{"n_layer": 11, "d_model": 256, "n_experts": 40, "experts_per_token": 2, "d_expert": 64, "d_shared_expert": 128, "activation": "swiglu", "moe_layers": [0, 1, 2, 3, 4, 5, 6, 7, 8, 9, 10], "router_score": "sigmoid", "normalize_top_k": true, "routed_scale": 1.41, "balance_loss": 0.000436, "balance_bias": true, "router_cosine_scale": 14.0, "init_std_router": 0.0213, "lr_router": 0.000488, "vocab_size": 8192, "norm": "rmsnorm", "norm_eps": 1e-05, "tie_embeddings": true, "optimizer": "soap_variant", "lr": 0.0054, "beta1": 0.95, "beta2": 0.95, "batch_tokens": 65536, "seq_len": 256, "train_tokens": 289700000, "steps": 4421, "dataset": "wikipedia_en"}
Below are experts of layer 2 (counted from 0) of a mixture-of-experts language model. Rows are named router (the router's row for the expert), gate (a neuron's input weights, with its number), up (a neuron's input weights, with its number) and show model dimensions 0-127. Each number is 500 + 25 x the weight over its row's rms, rounded and kept within 0 to 999. Numbers have three digits each.
Before each expert's rows: "comes after" lists some tokens at least twice as common just before its tokens as in all text. This comes from a sample of Wikipedia text that the model never trained on. Tokens count by the router's weight.

# expert 15
comes after: ".", "=", ")", "|", "==", "==="
router:517545499505476505492532506534490518516551538513502510517467473512523486528466534497523500508494478521523492529497523489490505525507510433501512500532528461487558544485460473512526530477478515472480501476495465492490548527476477503546490469478472469491494501506515549506460502473488525535478479500510495485500493474531486512537487491540494491492529492490467537464527513523459547481510
gate0:508532473506540497511527525474514501482532451509462516519487520480566461507487500507496517510505505506496492493492483552514479476491490542451461534516486538529559521468459485491518491499441478515483522534467456468508487494489463499526510466471509452478498520500529478519512518505518453514532473476494529535526515510460508492498468522483493485492506536525495503513514486506493502502506
up0:497471503472456511488464503513480502473519552483522467484491465506445540524462506516522507484512482478491499482529519457508520526532494446534509446454480488493460473516518512520487515514538495515506479462508520503488529529515535500471504551554499527515498464482485537491493490504470560488459520536494464475511488452512499498502513488509511548504503464510523497489480512489512492534489

# expert 32
comes after: "| ", "–", ".", "; ", "(", "re"
router:492493502490439508513516524541486550509516488512492499489483485474521495538535531523551482443481459505477471506488489535507448503515503536460539498523499478514534519439480475518494521478503502516462534476551477469480498484509491535493490473493494463506451525491534503451513455538473517467479444488441480451464519528525494469521494484522483494502509498486500503464520519496483486515511
gate0:496532532506542496516530497551462488509477507476464500468493501542511456502519466560497503510472482504490526485471478458485478524492515518507541517475498512493462469498515508473521497511563504520469482535544499464498512461517535498480506484521506478515479486531485487471530492489479495468539495537532512487506496468502495470489478482499461476514489541471544480528525508477483499502519
up0:512506482486483491517539481527505471513458504504498521451533476520495483525494503492524517465502525513502474484510497483461431534508495524495506477506527500497499524485509511471502482520517526495511520459566484525532492487530510529461483529517504509480495482511484478475526524495499499435455506541478486530458495502495507446475518529471503476486463523539497484509549506543485510512518

# expert 12
comes after: "|", ")", " ", "% ", ";", "0 "
router:526491494489480485493508536485498472475503510535547514519469537467529485533470502507554529515475471550469476469470511497501463523508478472450540450498476517519484500484482509520515536486458498521469499506531488486481509531462474492497469506546540482506485491465475518481478465530521542527465465494485480471544501478570501482515491447525499506471506519516466503443529500508466509512493
gate0:521501484513511474471551535489541482511519530510565501463532467505483511502509477494504480517487504510481480526500482503481529506485498431505532520532495507521455514446469534479524500546536514497484497473520486504478511482524463456499496493498483489490526497513471511483514533524503498525534499511505522472459500507478482517516495495476470493530495503490549492516523448517460499535536
up0:479490515499522470543486487528523510565508513460526493512457515513474521487504474520510496516524518492481505463538521483478526516525519537512513505511499502516480530508465510494521513500488487490492498518517532495485484547473530493485514488463528506507519549491525502489555510467525507511499476500507514525439491500489492490479524499479511502537511498486484544512528499480489454540513

# expert 4
comes after: "the ", "- ", "a ", "to ", "known ", "was "
router:536506514508420486497506537515479493498465509543462555505456514495539464563503514507499493476488502517544474501488497533505498505500503500459514491507450511497522467478486488518507511502517526492491499450549464499503504481501473488489481479530519417539492473482513514474525521528487530515486513520492539476503493512517503481552467464530472511505474524498505463500476523479483500508485
gate0:472513503489487503496562487510465505496504490534489493473520532514485525523458524556488495512507491535525470517485523465568528491507514476458472479457488514497531480476462485527538426496526525490468521494527504520500480455513497496528476507511525459484481529481485495484495467508499491534538494526478549498517499498500482464482501518496486515472513536513527502478505475504529500513510
up0:515467513544528470498506476465466511498494490496510492482482535501514486509509506454488506538483522458494484532522471511519497541461493477510489579507525505549462522503494469526484494523514478502485487510487511493526535562513526497504474497493496499541478475542488513501481542500523494528475520529466512487491493546541488498490535498466501508571495469478548494510577489535512467504490

# expert 19
comes after: "'", "the ", "and ", "to ", "a ", "of "
router:534505484470489524502527495492511517466534521559512519546468540496507493512491533485547466482487479544519463505479544523494494506513521521488508534497494501524535533515506495537505536491482500495490504466493516494476521520459479483517473533534486473545476496474409492506492518537502529511515515511514478492464460507541495508541471495511466518454509537517514526455503485482456501488518
gate0:501482540505498528502513524515506487519498535558490505489494516500495496503495470493527518464517497498483494518472511504481501507502517435504500512566495499510483550525528533470490505495490516477484517465537512498497477491514514485494501524546491515522487504463492459432499503528490446493523522468502516491501487476486494524513502489502520491483545562544499479502530477475511439478511
up0:481514503470455511503476469513497504485484508496522507538537508462527498443471527509503518502493462477494476465509500495514530504480515524522567494480497509505512473481435443497520481512462478499486484546509466530521531519484516541523497516424526499499523459501527509534508537463557549505493474507482464508524531530500477497461526478522494508506484469482515495510494539530475543481507

# expert 29
comes after: "the ", ": ", "of ", "a ", "in ", "- "
router:507492483530514527484471500535479487519497538517495527546480509506499487551497527521496510489482498545523459475479508523531514508494501510456518474515484490570511478482479494476517521465472514491503524441485503469493486524498473499496469499515549480473443496501489535507509429513517552520472511480501506483513503514489483525533493503513519496499466486441516521490527503482460471473478
gate0:502508504515531548496501494510471508518498482520519529487493491570507489471461515527523514510486520482466488485475498492537508494521464512488517515482535481531493470535544499513512480474485499504505551504520497489517534550510491489514496477508486540487496456462536538472450513495503508501494512503492496541560478468523499509512531479535541537533494516493502472533503497441502532466549
up0:504526491543531500482520524522511522483498491490530541474515479522471485492504491526517504504526512511476454533496525440501527523509482484489475468447517485495532508490476486515503508481483504506557538552527541502463553529509481504537450509488499475515497511494519499494514492564518494479549526502514482526502521452496474544470503523537468488501510496463513452552528497466469534471507

# expert 28
comes after: "| ", ",", ".", "–", ":", "3"
router:499532519503476499519493502550483495552545482526505569542482522488554507550500507479509495468437487517467495474482514494496477506465476505471513500518482505548528500470498499491503551486483463508465522499544474505493533512494509484504491517492506511494510497529519530466500472532476517537496518481472501502491511520517489500519488507491517460524488508480484493480488482523501520494513
gate0:459511495511499521547527499451537493525487509532511453449507465505484463502489489520484497510505494508544528485489486539470472490542487495486511521527490533471507462488531479498491511526456490492490507510546503474492526509491494469541473498519533498514502507533522480541481539509456457528432475469502498508501470493506471470491505463504491510491547530480545499521550558488482528513495
up0:506526479544501495532568474526484463476469492517507538528502489459499508498485507533540542535507515493453489481504489516482530485484519478487501533508487473453546476508485465478506502535485531529484514506494553518498480498493466505539502512483466503526486458503525408486461507546512482497492490559473485509464519497502471547539481501543506484470473486488496489487488529519485508513495

# expert 3
comes after: " ", "0 ", ") ", "1 ", "2 ", "3 "
router:480483506472440497499521535499499487537509506491491513514506495477550459528539504491512512481492503505490483479479495511503488512531503521441499490525474501516561492510515481566538518488454496466448483501513527448464496552502518476503490473509533447536538521501541486512499481521501521483466458494478536508510511489504526488537468500480495528495489496513518508458483514491461507503509
gate0:436519510546461487456467514473498540511439473501499519488493537539510481545502487489448501513524469505525521503549468510505514497496496522541485432493526480548515493504484481540480509501492479517492504467480542504520528518491449517530493467487533507477506535488528541530456524502519501528507479511482492476460518490479524467519508518540464495531491471509461458465500497483502487504496
up0:511502496474478503482491501515531468509529488500467508535502526486514501511500530562526486477508467481541476558475519465476522474519484491492491510540476526477460462474490449489467500523521513480468499494501461473523516487501540465450523497484480512476503489514497489485512506513503469500513524510522483519502468519504538521521495506445493524478503505484469507488489552522483458514533

# expert 8
comes after: "the ", "a ", "- ", "and ", "to ", "s "
router:508523546484480514490502503507444479504509518511552476516487466501494500507461539506514490504481478531496497502475503515520490508521477478469524527513477495515542512473450522505509520472495446480484509503493482505484503497454504491503482501503526438509472486478464539490517479549486513502512498482512519483506496520524491477547473533511504484477490523505542527487537507475472510490492
gate0:506496481494523492451500510487483469518495495516504519504512492508484456474515491472543472523534522457524488514483501472495477506507487494493461464494460503495484510496465483525501519531475519526523503498486470515514479511477507476542513509496471513507519507489494509498517504516526526542538479465484574466476512522503506494524470522493490512501455544498502530523503493505545525533518
up0:466536477508552537477516489493450482514504489496499450466476483554489462488516497502520509478509487493508523482483485483479505495538503443502463516517535471515477528506471429500520535521478498502474460480499462474514478494477503517520500474512522490517520483520503525486509532548507533498502464480471536531490479503463485537485488524487498519477466554511458514529501482551504528520484

# expert 13
comes after: "\n", "|", " ", ")", "op", "col"
router:520520502484505523498488523484504512526524469512524523531499492539481483538467538525507501468496483510501510488463511506490496523524530506492523492516499512518516457435509469511479504540464477475482540500515521469528512537492499517533470441519519516485501486519477542513509466584511515544500522520504504499498451477493506483540496478511491508501483486488477510470521512518460466513480
gate0:498587553479465523477528481479491497504501509530502494474460471452495489514482536495533484477553513517489513487529496557478486484517487544482495523513519484495440457461507483496453547484464511526494551466520496489519515534517525512502526509523503520484520507474459506523486466499473500532498481462509519500477475526495526492550502483481519466531575541479485517504472505495515510487479
up0:521549506493477489485477511496529503473487468502472468492459490515521519529488482524525513439563537481503463498506514485451490492507494521503486534482501515466520469493536512551460515481488456447502519473517490504488506537523508516508524483512487505491515445519497488519496511493493500534527490451514535506530491493507509515540470491494503502481509539498489499535520478509496485522495

# expert 2
comes after: "\n\n", ". ", "is ", "as ", ", ", "of "
router:525487485510505505474519483525501489508593503537476468511422508490502499511486538498520542458511477540493475506511518509523481529489529529522521510538484518520508524480474513513527513467487449525482523537479498482505552489454500484529493458532504480500483521485495508501504494507496517494509496515455492458500517524543511494513478495515477525436454512470501499501533510486509468499497
gate0:506536510484518484489533503519494479508518529509450500505508464506552492501492516546528487472470499486544506457529500473515539483510450511485467485529514510503522490503448516486493553538506507481474468495497478461497505475451505458522511456514489463503513518489487471522547492454471521516518489518460482473522494501460506507491489516516454533499466467518521525515482499458479499486499
up0:507504530527500452479504451537536495482494504563499497483485460510503498486497498491520468499456470501450527415482462507474505450492475540496502461492520527489526526514516509532510518479524476486514507514477417462479512499506482478552440515570494535489515506505499471502496464490487487502495466520470485537479531506506540504507508522550513506449487520524522514526459485541486509520481

# expert 25
comes after: "of ", "in ", "to ", "for ", "at ", "on "
router:513533500519488510471497559526502494507524476532491533541500519493482490526499552527502501452465477522509457465485499499490493516512471470486550508502459466505527477490488504502530517497481503498511487455508532466476491517495472506535479477564489480473506494503482517498518476513468500532475506501509533491544502494548489484543502487522443489494466504494460504494526480523462463527539
gate0:534501453483500488492468485497550521498525559529538523529517504501466484512501510466480518478484484506438495473499495477511513503511477458499491514508499505475517489496541491504513484483512504503480539425499516545523509483494492506529434511527503492507495501475462502500496501503464509514498441528507507518495486519467490500464494462490513510521511531429468517506480492536497507510541
up0:539527474521515483509489483507531519545491487528488497487510462490521476512509529518476440505476466515489542512513534531423521494503469498496493500514475482439498452445474487489481480508491492435453461494505512492507508512512504532502493511506511494462495524508452492504512484542467458491514483448493488506507503497503534527505535460478503518536500515496520461504513532523576477515502

# expert 11
comes after: "==", "===", "M", "F", "U", "D"
router:499532501485471484494514521517505476525513534548476531506483489487488452514472534528516470507500499513457475489496488519449466516553493518458532582510492516491486507438478501534477505482482513506487498484559505484511494514475483515506451512519530480499498518499506503497519478533448496504468493523481513486525504537505513497530506517521484486491509490468503519472505455460481517500484
gate0:540517488503491518538517530531483483513523545490468467503486522478514484447476535496483504513475521499533476478555539500529531507479454486540537566493509520457445515494482457499506503521502491528507471487482473521467529526472486498502537487467483528480495497485489516489512542507496503570488483488471474484542525509509506448475476523527502515503497472490518508509512502462456549463518
up0:529481476550461511473505513498480519511521502476532521493497506495506512494469514513509463505538531478544481516470469517444512524479493473521496519548519499487491503491472495522520522506515475468505464490495510470464534510484507507470518502481515511496490537546458520499508485496469471500479512545493490482526537490522487450437477541547468470514494471528481488478535499496466585509479

# expert 30
comes after: ", ", "s ", ") ", "es ", "well ", "ers "
router:506518515493461495502527559503519524543524520519521492551487522516506480545475489509495479488515470514535500497463522518497486470484531462482494490516448538546471491481513509510519539462510472500507517467479544482485474518469480484527481469529488478525487520476483503458509484525489504503525508494474508486479508495492515481532514486509460518526511497471493542461487506446476512520485
gate0:517505503525520506513507502464493479486523469495496489489489548467492513466493471500510472486510522508525474498460468468463502539508532496488489431502479536482470517501553505476539479467486498508481549483492546475517522523544486479513474489487463501446560511522503524486461454476522516519489490504463505494505487518489470536501472475534490515529492494507496500497501572458507520467503
up0:488504457494484500509473493505525504497470574488508509530470495501468569533518502513477543562496515473495515515517526512513478497503480447532473493517524497504513490499463510561501494505504472520524499530485524499498533482497555508526457531509518481464510523450504468535520523492464490481496448500552487526501503521511471529501507474463517454473438500565474505472526524496493512494492

# expert 1
comes after: "201", "200", "202", "199", ".", "198"
router:469502512501493464465509518493496511487493503497480538497453530482500481532508497491508501475470469491504451501467539500525467516517474486459528536494480499509536521477500488549494499510482501489494508476514479492484501485502478495493442504511462483500472489489493529485457504580507489494497451539489487468491453490536510501553509474495493487511485470485522513476547474479500500545525
gate0:566501483514500537517504541468524509536489482538496509478488484490508486459473449493519445473479485508491518477476513491461534491521520504517497497505502518500496499475517475527521442477517444499483511515516531510492509487508525507466458537500454485521502496468475531528522467503536531490494532532503505505508519480495478523559498517492549523530488518530567493495533521534494491539548
up0:522515495532504471496482487526468488503542515495464518480469520448482508509557516510487531503507464495492531495507474485529440492469487479474490444502487465471467473497484460467434507490487480505501496484483510494499487523520491526493500452524515487528511490483494501481482509502498465484424458483495493478484520485517524496456472479476493529461476509518430481496459490473475525503527